python train.py --d_expert=96 --moe_layers=[0, 1, 2, 3, 4, 5, 6, 7, 8, 9, 10] --router_score="sigmoid" --tie_embeddings=false --train_tokens=683400000
Below are experts of layer 5 (counted from 0) of a mixture-of-experts language model. Rows are named router (the router's row for the expert), up (a neuron's input weights, with its number) and show model dimensions 112-223. Each number is 128 + 32 x the weight over its row's rms, rounded and kept within 0 to 255.
After each expert's rows: "gets" lists some tokens that make up at least twice as much of what it gets as of all text; "mostly gets" lists some tokens that are sent to it at least half of the time. This comes from a sample of Wikipedia text that the model never trained on. Tokens count by the router's weight.

# expert 125
router [115 151 150 145 112 145 154 138 158  85 110 147 117 205 128 113  72 109 102 110 104 125 134 108 156 114  63  95 150 110 172  53 111 104  93 163 153 145  79 136  90 110 181 102 159 112 153 114 167 111 182 135  94 155  82 188  90 110 129 108 154 180 108  88 104 123 126 161 170 108 136  82 112 121 143 133 139  95 129 142 170  93 105 143 129  74 114  65  91 106 118  76 109 133 162  89 156  67 177 111  99  87 111  85 124  75 141  94 150 171 153  73]
up0 [117 108 163 133 132 117  55 101  91 102 139 137 166 148 149 136  90 100 196  99 136 129 145 162  92  99 123 136  96 117 158 133 149 141 136 132 178 145  73 116  97 119 147  90 170 110 156 116 154 159 129 153  85 119 148 147  97 133 164 175 105 129 119 106 173 117  92 140 164  86 135  92 101 134 137 156 120 103 109 143 151  76 106 139 104 127 113  85 106 149 113 108 146 225 165 106 153 120 125 125 125 140 191 106  80 140 124 105 134  75 156 110]
up1 [ 81 125 160 101  88 147 161 159 146 137  88 138 180 175  45 169 143 116 109 169 111 172 146  94  96 146  91 112 119 147 191 124 122 117 150 109  80 103 131 153 163 116 134 104  85 154 134 106  94 112 167 157  74 114 123 181 100  94 159 131  87 174  90 174 105 106 107 178 183 141 162 118 110 126 120 162 158 146 108 172 113  85 171 104 113 126 115 146 170  76 150 119 171 175 197 113  94  79 130 156 109 111  63  90 183 102 135 132 160 160 127  45]
up2 [139 113 181  83  89 139 119 126 168 125 110 165 127 104 165 112 123 117  94 137 143  98 143 149 139 136  99 113 101 127 154 148 182  88 142 208 103  70 127 140 105 133 134 132 196 134 170 109 118 131 136 165 108 112  75 103 120 162 125 152 154 121 126 135 134 114  48 131  79 108 165  95 108 146 113  91 145 124 140 102 115 118 117  84 113 161 171 150  51  47 123 137  75 120 158 133 134  91  68 105 170 140 113 130 114  64 139 134  98 142 123 100]
up3 [144 136 122  92 152 122 141 164 139 217  62 160  75 117 116 115  93 162 131 156 150 148 172 140 192 152 124 113 147 184 150 120 156 160 116 150 159 174  96  99 124 208 152 139 110 158 129 145 112 146 203 130 194 131 114  52 125 178  75 167 116 136 132 160 128 133 128 169 133 124 151  84 105 175 102 136 168 118 111 167 201 114  87 159 178 135 104 132 138  68 162 119 148  87 183  92 161 139 178 176 140  96  78 164 101 149 150 140 156 121 154 180]
up4 [157 110 117 146 105 162 193 113 120 144 189 185 183 162 106  89  84  99 157  20  71 179 155 129 114  82 114 115 103 210 174  73 136 138 100 147 122 131 113  89  96 113 164 174 157 119 154 106 127 198 141 108 126 143 115 167  74 116  74 153 159 133 113 131 117 180 126 179 126 125 112  98  98  98 125 142 140 171 123 146 148 121 159 115 113 150 155 115 107 144  66 140 128  94  65 119 128 189  93 185 135 122 169  95 125 123 133 150 133 199 121  50]
up5 [154 172 190 115 130 113 156 161 137 162  98 214 116 127 111  89  85 115 145 138 146  66 123 122 127 118 110 202  98 178 175 117  89 130 117 111 112 107  93 131 134 102  96 144 131 107 119 141 146 115 100 160 175 118 149 107  79 187  77 120  48 136 119 150 107 151 101 126 145 142 154 165 192  44 139 153 198 102  82 155 162 140 131 122 110  66  77 158 135 125 174 137 122 108  63 123 145 163 116 133 111 164 129 106  89 128 155 114 104 167 109 161]
gets: " G", " g", "G", "g", " | G", "- G"
mostly gets: " g", " G", " | G", "- G", ", G", ": G"

# expert 105
router [182 137 166  91 102 133 140 135 158 123  78 146 123 154 123  83   0 132 124 139 149  98 125 122 158 126 107 174 117 125 154 111 135 109 155 253 102 135  88 100 107 152 114 133 174 169 149  78 139  93 175 155  94  97  76 159 107 155 133 106 184 127 119  75 106 131  56 104 109  53 108 122 109 112 136  94 124  80 133 115  99 176 135 112 149  83 147 142  82  78  79 102  95 141 155 131 118  75 123 104 142 127 104  92 107  94 147 123  70 152 112 106]
up0 [143 120 124 129 149 163 177 139 136  85 137 164 160 149 107 115 164 143 122 108 195  95  96 130 181 159 134 136 110 172 103 136 166  87  68 124 145 102 110 110 175  82 172 128 166 120 112 147 108 163 132  80 116 129 119  94 160  89  76 110 139 126 137  84  75 134  71 150 141 145 163 138  78  94 120 142 136 125  22 158 147 128 166 172 120 179 121 141 124  92  96 122 145  99 136 100 102 150 148 111 172 114 129 145 158 123 187 214 129 128 114  71]
up1 [126 138 101 134  98  87 133 101  84 105 118 200  70 133 147  98 113 133 111 139 144  74 159 112 103 169 131 168 139  73 119 149 144 103 120 114 110 122 155 160  70 183 114 170 180 130 133  73 145  91 142 148  90 154 119  88 165 106 118 104 180  93  88 110  90 147  96 182  60 109 136  38 145 110 181  84 129 111  91 110 191  93 138 158 146 130 169 184 131 112  66 116 128 127 134 114 153  74  98 147 118 128 115 177 144  45  85 132 110 138 111  95]
up2 [169 120 155  86 143 103  87 156 162 132 112 130 152 119  77 167 103 152 126 188 136 140 104 136  71  83  63 112 130 176 145 131 103 158 157 100 102 128  54 166 120 120 116 161  81 124 110 149 113  95 168 151 182 147 100 136  96  88 125 154 119 130 115 135 190 113 133  89 164 135 140 133 138 127 103 129 140 148 138 166  78 140 166 141 105 172  52 144 120 129 128 158 178 143  99 125 125 138  74 150  99 147 116 146 144 128 136 162  39 125  95 128]
up3 [163 172  67 129  90  86  98 138 110 165 112 146  92 175 208  98  87 155  96 125 115  80 175 118  92 153 151 189 169  56 132  98  95 137 146 152 144 153 158 142 112 182 135 160 143 143 133  75 134  79 115 118 137 181 118  99 128 123 139 111 160 141 106 109 122 153 101 155 117 110 171 158 161 138 124  79 125 107 167 165 152  83 101 208 143 164 135 106  95 115 114 113  94 127 114 142  96  52  93 174 153 110 101 144 102  90  22 122  87 153 170 116]
up4 [104 105 163  73 142 149 213 100 142 144 127  96 158 135 105 151 154 141  82 148 127 168 143 112 130 111 116  80 117  93 122 138 111 134 118 155 121 101 139 125 118 149 127 147 105 157 156 220  94 135 151 172 103 123 152 119  83 141 147 129 164 152 149 151 130 137 125 109 131 119 140 171 164 118 128 156 108 133 190 141 137 155 148  69 129 144 106 113  49 139  34 149 104 157 174 135 106  36 135 183 159 126 140 107 143  76  92 149 100 136 166 118]
up5 [113 172 128 118 156  92  82 149 143 173 193 174 132  60 106 146 145 135  91 163  78 178 118 175 192 146  92  72 146 100 114 127 123 171 172 123 161  99 122 177 106 109 103 152 129 169  99 120 131 132 121 116 164 141  66 121  94 140 128 118  82 128  87 143 105 168 171 187 118 159 175 152 128 150 135  75 155 111 162 151 198  82  80 107 163 125  85 111 105 168 141  99  86 135 102 149  78 125 159 100 124 108 155 130 147 143 113  88 140  80 154 110]
gets: " |", " |  |", ") |", ")", "% |", "a |"
mostly gets: " |", "% |", "i |", "L |", "o |", " m |"

# expert 58
router [158 141 158  87  99 113 171 127 180 109 153 185 149 154 110 104  72 127 119 156 125 114 110 137 181 146 144 131 127 136 187 158 152 113 164 205  92 144 150 137 105 153 124 142 156 169 126  91 174 123 172 125 163 167  94 179 149 168 120 100 148 144 132 122  93 126  60 116 114 118 160 132 132  85 123 113 115  85 107 154 173 103 136 150 137 104  96 147 103  81 121  87 106 130 141  65 104  81 108 151 167  99 127 157 124  39 163 110  95 136 162 115]
up2 [ 87 123 110  97 119 158 135 168 153  91 159 115 128 105 127 121 163 143 112 144 163 133 117 117 123 180 159  84  88 164 184 194 146 197 130 188  72 115 110  72 174 140 142 136 130 112 111 122 142 119 130 119 144 128 133 173 186 118 159 156 110 111 130  84 125 116 140 126 122 102  68 152 114 131 178  97 119 134  76 117 131 107 146 136 101 179 174 104 135 130 173 104 103 135 141  52 217 144 128 181 102  76 140  76 196 110 112 124 117 128 138 130]
up3 [136 149 129  85  79 156 170 137 135 139 129 108 109  96 142  90 185 191 123 117  89 134 171 156 136 112 155 105 122 154 141 111 128 121 185 155  64 147 170 123 126 122 152 186 116 152 102 162 166 156 101 163 151 130 152 156 117 114  83 144 105  90 134  66 187 111 106 108  93  82  90  85 113  72 142 124 141  77 183 158 153  93 118 137 193 149  93 140 122 102 101 143 101 130 140  86 209 150 182  74 175 142  99  99 111  85 127 125 138 161 168 150]
up4 [132 104 178  87  85 167 114 106  79 100 139 119  86 167 169 118 184 112 141 189  22 122 133 146 101  77 162 146 131  82 140  77 186 220  70 120 181 123  86 141 101 132 101 130 131 112 154 120 126 133  94 127 135 143 114  83 116 106 132  82 132 203 153 127 142 135  82  65 140 150 186 125 151 148 109 113 141 121 124 140 132 170  87 194  99  97 136  88  75 191 158 130 115  64 105 106 165 142 136  56 143 105 130 137  98 159 163 155  53 157 129 172]
up5 [126 132 181 135  92  73 127 149 189 203 198 119 156 117 150  39 114 119 133 114 184 160 126 106 186  85 110 102 139 104 121 122 164 167  87 124 124 148 149 115 133  81 130  80 167  93 129 187  85 128 148  82 123 140 136 102  96 100 136 119 142 188 154 175 117 127 133 141  62 161 113  93 140  95 104 125  79 121  66 117 177 118 142 152 163  61 124 114 132 112 159 113 118 117 175  92 146 182 156  31 112  56 142 155 149  92  95 155 145  49 180 118]
up6 [204  73 171 150 122  98 129 158 181 126 102  94  95 112 108 122 118 149 120 134 183 136 112 132  19 118 127 114 106  62  97 133 182 132 109 124 146 107 162 154  98 174 137 151 134 183 110  95 116 100 166 185 185 124 117 165 137 120 128 118  63 120 137 150  96 175 150 132  97 118 127 117 132 134 174  41 138 127  82 111  97 124 129 162 125 135 142 187 123 143 170  84 158  73  98 200 150 122  85 135 121 112 122 160 113 104  66 103 149 122 129 135]
up7 [119 104 112 170 153 156 175 149 173 155  80 114 110  97 196 115 107 110  85 106 118 169 137  75 125 158  93 156 130  92 145  42 126  90 173 154  88  86  99 161  94 187 145 175  95 126 125 131  98 157 148 156 139 137 125  96 125 132 155 118 165 105 171 144 103 131 130 135 150 103 120 116 121  62 117 127  84  64 115 148 126 149  94 144  56 161 135 105 161  92  58 133 178 126 129 118 114 146 186 101 130 179 106 146 151 100 103 135  83 122 202 100]
gets: ".", "s.", ").", "\".", "es.", "ing."
mostly gets: " year.", " season.", " him.", " time.", " system.", " years."

# expert 215
router [187 116 158  75 107 127 155 119 175  65 148 151 150 137 163  61  28 166 139 100 104  51 129 144 148 117  94 168 140 126 167  85 158 122 122 152 134 113 122 101 136 132 130 157 157 129 177 104 203 109 149 123  67 142  99 155 124 151  92 146 135 140 114 122  87 161  78 135 136  67 123 140 158 135 125 116 160  68 132 163 105 141 168 146 181 106 109 120  90 113 127 116  78 140 153  60 159  87 159 118 113 146 124 166 156  50 146 127  65 148 142 131]
up0 [ 41 139 152 120 106 128 103 139 169 134 113 158 179 104 164 154  84 109 137  99 123  96 192 117 134 127 123 137 119 181 124  92 141 162 102 118  55  99 173 104 161 129 142  80 105 175 111 139 153  91 173 128  82 192 118 130 150 186 189 134 130 189 137 149 129  94  86 134  99  98 163 117 165 165  60 127 148 103 122 137 135 152 122 127 166 176 113 158  72 204 141 108 124 152  98 104 169  98 129  90 187 181 129 104 119  90  93 201 107 207 126 126]
up1 [110 166 135 157  29  97 194  64 123 139 116 167  99 141 155 158  90 172 144 144 146 142  47  61  73 186 138 138 156 112 178 143 173 128  87 142  89 127 121 140 129 190 140  82 138  99 136 153 124 146 154  94  83  85 137 114 157 126 190 134 158  78 149 158 148 120  93 134  60 121 134 103 118 130 146 139 162  52 141 171 123 119 167 157  67 129 170 113 120 145 110 104  87 108  84 156 147 102 117 149 142 132 103 161 103  36 125 112 163 176  99 164]
up2 [160  70 106 157  64 174 140 110 213 132 169 132 143 130  92 152  58 118 160 108 118 155 117  81  98  97 117  70 140  95 170 123 152  56 135 166 134 179 101 143 125  94 138 104 180 175 109  57 120 200 108 182  85  99 134 150 110 204  75 141 180 110 106 176 155 143  90 177 125 114 158 131 118  87  60 167 178 117 154  89 131 150 118 151 144 124  97 134 149 144  75 110 128 114 133 137 131  66 160 112 180 138 114 124 115 119 174 118 134 121 126  53]
up3 [103  89 150 151 130 130  86 133 127 152 162 130 151 149 164  98 132 131  93 117 170  44 141 148 153 126  91 141 150 165 172 162  78 123 114 149 133 172 167 128  77 204  92 134 155 167 206 131 129 117 119 133 118 129 120 145 177 208 115 132  78 146 128 142  93 176 113 166 145 133 131 142 136 125 109 102 150  62 167 119 151 134 103 149 192 110 224 128  80  58 126 153 117 109 132 110 139 108 114 133  91 163 174 152 100 128  83 164 111 163 208  94]
up4 [176 132 111  85  82 135 113 185 117 116  99 130  78 125 185 162  99  73 128 129  56 103 157 158 110 170 127  85 140 133 132 100 124 150  90 110 112 100  90 101  76 171 200 128 116 132 148 116 132 142 147 108   0 133 129  85 145 173  50 151 114 133  86 125 111 113 148 146 152 121  99 172 142 146 143 112  78  78 158 144 166 148 117 126  92 160 128 165  60  94 123 180 157 145  81 121 111 109  97 121 136 105  99  95  95  83 110 157 119 120 150 142]
up5 [ 95 125 149  68  39 148  99 191 122 155 122 178 204 134 107  89 118  53 175 101 116  94 146  97 126 116 127 143 158 161 171  87 149 165 158 160 103 178 133  96 138  69 151 169 114 183  94 108 156 146 163 113 145  85 131 111 116 136  94 110  95 113 145 182 117  40  93 137 140 154 139 124 160 134 116  62 143 165 147 162 107 109  98 145 169 155 119  83 102 100  85 106  81  98 141 120 168  82 148 125 156 136 166 147 141  98  88 135  94 126 153  67]
gets: "–", " II", "1", " all", " Jr.", " III"
mostly gets: " Jr.", " Mass", " (c.", " none", " Johnson", " Harris"

# expert 148
router [159 171 148 113  64 138 166 119 212 115 153 186 129 156  87 126  66 105 111 152 115 106 154 123 174 139 124 131 173 148 228 143 111 106 153 219  75 117 125 121 113 147 121 172 181 159 122 107 195 141 175 140 138 154 118 172  94 180 150 135 147 114 110 134  82 140  49 144 121 112 125 139 140  92 125 130 127  89 162 152 153  97 165 129 108 109 134 129  57 118 128  93 139 158 187  92 124  86 142 172 121  90 142 145 105  80  98 153 131 154 131 139]
up0 [122 144 145 148 101 145 113 100 131 156  98 143 160 159 102 198 208 166 145  69  87 132 104 109 121 116 124 150 134 141 149 137 142 124 107 139 117 134 105 160 158 106 142 130 107 140 114  76  60 127  86  95  78 218 109 154 148 118 120 103 127 102  96 160 107  71  70 136  84 154 119 154 162 118 133 135 148 146 108 116 138 120 192 120  68 162 143 113 115 162 130 115 165  77  87 147 109 128  77 166 152 145  94 138  87 136 130 137 131 168 100 129]
up1 [156 118 145 102 160 167 143 120 143  70 140  76  90 164 105 144 136 160  98 141 161  97 137 153 150 111  83  79  96 172 128  83 110  87 144 114 112  79 119  94 134 157  97  53 159 121 121 153 150  76  89 103  89 135 191 112 164  95 137 100 110 153 102 101 165 121  53 137 118 109  85 165 155 100 122 161 147 137  87 119 113 121 157 121 120 174 147  94  80 162 105 125 190 143  77 169 117 127 167 137 157 132 125 107 126 126 108 159 119 150 171 142]
up2 [150 126 130 129  98 123 137 100 128 107 138 109 180 153  98 161 199 159 124 119 115 133 170  80 178  73 135 129 169 111 101 112 113 183 126  80 137 132  58  77  92 140 101  54 162 179 147 108  85 143  86 175  33 168 129 113 159 109 110 112 163  97 126  92 180 138 110 151 222  96  68 107 199 114 124 120 126 147 167 107 138 187 164 158  71 133 171 112 150 202 112 151 165 137 172 154 173 169 156 107 156 100 146 145 152 141 142 115 128 114 116  96]
up3 [152 119 145 110 135 151  46 125 137 115 119 102  96 166 108  92  71  94 118 127 165  86 121  89 208 115  86 188 171 121 109 173  89 112 150 143 111 128 108 111  96 124  96 107 177 127 122 127 103 125 132 128 135 123 126 127  75 133 108  96 152   6 147  98 159 150 117 204 130 169 166 157  89 175 166 190 147 116 157 114 134 105 183 128 119 189 161  79 103 159 106 134 161 168 114 135 125 109 147 160 138  55 175 111 128 162 109 170 128 144 129 140]
up4 [152  82 113 130 154 140 177  96 196  85  99  95  85 144 177 179 176 168 108 121 180 106 140  80 178 132 122 104 117 152 180 133 103  91 145 150 165  82 146 146 157 140 119 142 144 152 142 102  90  97 158 136  99 137 178 133 144  75 141  90 113 123  85 110 153  99 134 142 133 162 167 123 110 132 108 116 121  72 131  90 142 177 110 172 152 120  78  97  95 130 158 131 137 147 130  83  88 169 137 114 118 133 101 122 102 137 167 146 114 107  92  54]
up5 [135 110 125 108 255  81 156 121 127 119 148 162 170 188 111 143 111 113 156 144 109 102 129 124 172 102  69 118 113 178 104 127 123 126 163  88 142  87  90 157 130 103 146 146 134 105 134 173 131 108 126 125 142 146 145 158 113 102  82 142 131 137 155 155 155  74  95 105 128 103  71 126 194 106 111 123 125  79  87 151 142 189 168 141 140  48 111 111 150 183 191 148 111 134 128 114 130 185 161 169 165  95 116 127 101 149 140 136 109 121  95 156]
gets: ".", ").", "s.", "\".", "es.", "ing."
mostly gets: "\".", "es.", "ation.", "ers.", "ing.", "ies."

# expert 237
router [180 141 153 105  80 127 141 119 148 155 123 177 142 177 161 102 106 146 153  98 116 117 205  94 147 138  86 109 105 134 169 100 148  93 147 202  93 148 116  94 109 155 152 139 132 164 195 104 148 148 160 166 125 158 148 169 160 141 130 120 103  91 123 113 126 101  82 150  99  94 106 116 144  65 141  77 151  87 104 121 132 147 172 144 118 115 144 152 125 100 127 136 105  96 199 128 106 156 116 142 186  86 112 121 140 118 129 182  44 131 169 145]
up0 [145 126 151 122  75 110 100  87 117 148 146 100 160  85 138  74  45 136 152 135 116 147 168 144 107 124 132 105 164 166 145 132  77 136 162 123 110 108 149 118 134 124 137 127  83 171  97 106 184 117 143 144 149 104 164 104 132 142 141 164 116 122 110 143 121 166  96 104 156  78 154 107 146  76 110  76 131 127 198 109 138 199 180  91 118 174  89 123 128  97  88 123 207 105 119  76 164 104 132 146 117 147 150 155 148 132  96  96 125 125 118  52]
up1 [106 172 164 138  60 195 132 148 152 122 167 183  74 106 183 132 131  90 157 168 151  99 175 102 148 121 114 116 190 129 126 136 134 111 178 176 101  89 139 125 116 146 156 123 160 188 107 148 132 177  88 114 158 130 124 161 115 118 164  91 105 112 123 106 171  96 134 160 159 155 106 126 140  74 154 132 151 146 113 122 115 122  94  96 179 144  71 164 118 139  67 135  96 163 150 132 106  85 231  94  85 180  94 120  56 118 139 133 147 145 159 142]
up2 [ 97 156 213 129 110  45 123 107  95  97 122 169 142 117  57  96 187 119  51  87 151  73 114 122 155 104  89  94 124 130 134  80 122 141 168 118 143 119 165 141 122  92 140  73 164 163 100 170 108 169  90 145 143 173 148 117 160  94 158 106  95 142  79  86 113 108 135 122 138  45 127 139 177 115 171 175 182 123  79 110 124 127 146  76 157 188  74  99 120 107 166 116 123 148 121 160  99 169 187 134 145 190 121 112 149 129 129  90  99 168 132 109]
up3 [124 122 157 117 143 123 161 110 188 135 149 158 103 142 177  67 176  99 126  91  41  79 149 184 113 120 121 135 125 142 113 100 165 116 143 183 102 127 155  98 136 121  87 191 159 144 211 168 147 114 157 148 146 127 125 197 141 110 127 136 127 182  92 119 123 128 121 150 149 145 112 122 217 124  86 130 142 161 154 105 114 146  82 125 152 149 145  99 100 151 104  96 186 123 122  94  69  92 169 219  78 169 110 135 172  95 143 172 115 113  62 129]
up4 [105  91  87 130 115 136  85 117 121 140 129 112 130 129 157 133  68 119 109 165 111 111 153 100 149  68 119  99 255  82 156 131 115 100 123 190  74 145  76 148 143 134 145 145  98  96 130  38  84 176 158 121 108 103 127 127 112 114 133 160 129 126 162 146 147 159 105 126 114  94 134 137 152 109 118 114 107 138 109  91  95 144  88 176 139 152 160 143  90 157 156 104 136 128  65 137 113 109 118 104 157 121 134 164 155 155 120 188 125 119 140 106]
up5 [108 111 136 107 110 134 151 152  81 137 142 117 138  73 150 103 157 127 185 109 114  95 166 133 136 126 112  86 148 151 109  87 142  73 171 152 133 155 200 122 146  95 103 104 127 159 182 112  88  72 112 104  99 167 198 120 103 161 143 173 112 135  88 159 109 143 122 125 162 176 138  45 162 126 184  94 161 166 146 136 117  49  92 133 173 162 124  80 135  37  78 176 149 154 158 128 149 114 163 152 110 164 130 147 142  75  96  90 129  89 144 120]
gets: " were", " was", " cons", " are", "ons", " Cons"
mostly gets: " cons", " Cons", " they were", " she was", ", she was", " who were"

# expert 90
router [195 136  99 106  70 141 127 136 180 127  76 157 108 138 111 119  96 172 146 102 130 112 119 119 198 138  90 134 129 134 154 131 180  61 187 170 126 124 114  74  81 136 139 101 115 175 137  88 171  73 195 115 167  96 128 127  94 135 108 119 150 105 118 122  92 135  84 178 127  32 148  80 129  83 169 119 154 134 178  94 127  95 110 113 173 117 156 127  49 138 109 151 128 177 156 133 176 114 140 137 174 124 156 163 121 104 174 132 112 133  96 146]
up0 [144 140 154 136 105 176 178 129 162 160  68 153 110 120 122 108  90 105 109  62 103  90 120 123 142 142 152 114 149 121 168  87 136  51 107 159 144 149  91  94 119 103 143  91 176  77 134 130 153 117 152 109 134 150  92  90  94 101 153  71 195 157 142 187 136 182 127 141  90 182 136 105  93 134 102 145 116 150 131  58 155 119 127  76 143 119  77 153  62 110 146 156  54  93 137 124 108  98 120 113 165 139 152 156 120  94 113 106 136  85 116 158]
up1 [100 160 100 107  68 167 145 178 180 100  92 165  86 126 115 115 174 194  79 152  84 142  84 100 105 114 101 143 141 130 168 165 146  89  61 190 183 144 124 109  79 144 135 157 133 133  95  90 142 173 141 119 188 109 120 172 158 171 141 117 144 111 201 119  87 134 103 113 124 112 153  98  75 115 182 190 151  97 145 163 153  58 126 188 145 117 191 161  88  95  70 127 136 189  98 129 177  94 142 122 166 141 139 183 167  72 153 160 158 162 125 102]
up2 [148 139 131 105 128 215 154 155 119 116 144 162 156 171 121 113  87 160 164 115  90 187 118 108 152 100 143 204  84 114 140 123 142  97 108 149 128 165 125 102 109 141 139  85  96 127 165 128 159 178 156 129 110 156 110 153 168 148 166 149 104 126 135 132 125 151 102 140 113 172 140 117 193 120 174 104 152 113 108 190 153 112 155 145 117 152 132 127 128 157 150 124 183 149 179  97 192 172 123 151 175 115 121 100 101 129 166 107 142 164 112 102]
up3 [133 117 108 135 127 164 118 125 174  80 174 139 136 146 141 133 120 133 115 173  89 128 149 127  95 137 125 150 174 182 195  85 144 132  80 132 129 110  80 146 144  64 101  86 114 177 163 127 108  99 135 147 111  79 162  86 108 132 186 161 186 152 103 137 136 111  41 124 153  57 116  17 150  57 111  47 168  81 186  93 116 157 122 151 196 149 181  98 131 129 130 116  90 152 187 141 135 128 151 133 113 102  92 151 127 111 150 103 141 127 130 122]
up4 [ 91 143 159 124  75 116 100  78 133 120 143 190 160 138 104 125 102  79 104  89 168  99  85 157  90 172 139 138  90  83 120 147 176 149  66 180 171 205 164  69  81 127 140 111 156  92 146  79 207  68 136 148 135 138 121 153 140  66 105 130 137 107 118 100  76 150 139 147 136 145 133 103 142  98 153 112 172  95 138  93 122  86 154 161  93 150  97 112 154 107 150  94  74 138  85  69 195 156 139 121 126 149 147 145 148  93 152 138 183 120 178  94]
up5 [133 136 161 125 170 108 198  71 108 125 148 181  98  98 128 148 153 152 127 127 136 140 100 100 134 191 134 133 172 146 152 156 179 123 165 118  52 112 145 116  71  82 115 129 231 138 190 146 100 109 190 102 117 173 130 165 129  97 130 116  92 127 166 173  89 102 120  82 109  83 151 145 135 144 120 118 172 135 147 102 122 175 105 146 160 123  74 182 126 138  96  80 118 184 187  71 167  72 123  64 105 157  40 158 147 118 133 135 181 100 110 100]
gets: " round", " j", "inn", " |", " Cup", " mark"
mostly gets: " round", " j", " count", "----", " tick", " mark"

# expert 122
router [133 150 172 130  80 116 195 110 202  96 156 142  84 171 105  94  99 147 120 153 123 135 154 151 159 132 130 187 128 159 178 136 132 127 119 210 151  85 112 141  84 126 173 144 146 123 135 113 149 109 126 146 119 125 151 140  86 137 105 162 168 152 131  92  54  86  74 132 165  97 129 151 126  92 171  90 198  68  79 115 175 127 147 137 138  89 114 121 104 103 154 146  75 126 171  93 135 113 189  90 176  85 120 164 116  87 127 147 100 136 143  98]
up0 [230 129 186  72  94 130 115 128 149 101 134 166 128  96 174 148 140  29 125 125 131  86 193 103 144 124 148 159 139 150 197 103 122 167 132 124 145 111 154  70 127 133 116 130 169 120 116 122  98 112 115  99 111 114 123 145 159 137 165 213 133 116 133 172 128  49 120 123 177  76 134 159 134 123 124  93  64  99 166  71 105 126 110 169 133  93 157 112 109 150 155 161 124 118 136 165 110 133 136 165 123 106  98  85 133  94  82 146 103 129 112 169]
up1 [116 179 171 156 135 122 163  84 156 122 147 172 100 165  70  93 150 100 119 134 134 154 184  66  93 187  63 115 139  76 178 173 115 112 109 147 152  54  90 153  99 120 146 152 134 148 165 138 125 155  98 147 141 122 106 126 131  92  96 148 146 138  91  91 117 154  78 139 133 104 119  94 139 131  92 130 119 100 138 101 167  83 116 157  98 153  91 116  84 131 167 141 131 125 168 144 153 152 191 122 108 138 166 136 121 130  67 149 131 124  82 161]
up2 [120 172 107 110 162 148 183 116 200 114 121 134  78  89 133  69 119 163 127 148 133 114  96 126 129 202  92 123 156 195 231  73 138 161 118 152 119 156 156  99  94 144 175 181 145 109 136 165  44 141 143 169 180 128 158  92 143 116  92 119 136 142 145  90 134  70 108 146  90 141 171 144  93 132  98 122 118 123  96  84 201 135 168  58 187 108  91 121 112 105  87 110  88  85 110 166 112 175 100 110 140 113 139 136 128 115 125 102 159 138 161 130]
up3 [100 129 116 109 118 121 160 138 123 139 164 161  96 156 120 103 129 168 159 141 190 116 154 156 117 156  70  86 126 148 144 138 161 135  61 142  91 166 128  78  58 126 127 109  61 119 165 148 138 126 103 140 139 155 140 107 139 122  93  99 158 127 114 138 132 212  50 144 130 166 118 132 108  70 121 130 175 145 103 129 205  71 107 186 123 111  92 125 114 162 138  83 124  74 121 111 131  99  98 122 122 163 147 148 141  79 172 155 111 155  83 133]
up4 [166 190 140 110 122 110 111 130 176 149 114  78 127 149 166 103 105  96 143  71 159 121 112 147 126 171 165 131 121  95 107  93 111  82 161 152 124 110 161 119 136 148 129 145 106 117 105 112 120  92 142 167 169 153  80 153 135  67 122 109 107 114 166  79 128 128 144 156 119 127 136 178  92 139 113 170 180  62  61 159 144 135 178 115 130 158 127 132 101 122 162  84 102  92 144 109 130  97 130 103 110 126  86 113 129 133  93 172 156  98 126 140]
up5 [158 101  71 151 119 155 153 100 184 165 157 142  52 154 101  71 124 151 118 169  90 150  86 117 148 159 171 167 163 156 165 168 150 134 130 112  86 146 136 158  89 101 182 157 171 123 151 145 131 174 137  68 145 155 122  91 113 111  70 172 157 114 123 113 190 164 129  95 113  87 144 141 137 128 132 126 217 106 151 104 178  68 151 142  82  60 146 136  81 176 165  81 105 145 143 144 124 120 160 144 182  71  76 184 137 123 130 111 141 151  84 111]
gets: "en", "er", "son", "on", "ton", "man"
mostly gets: "oston", " Harvard", " Vegas", "iami", " Boston", "iger"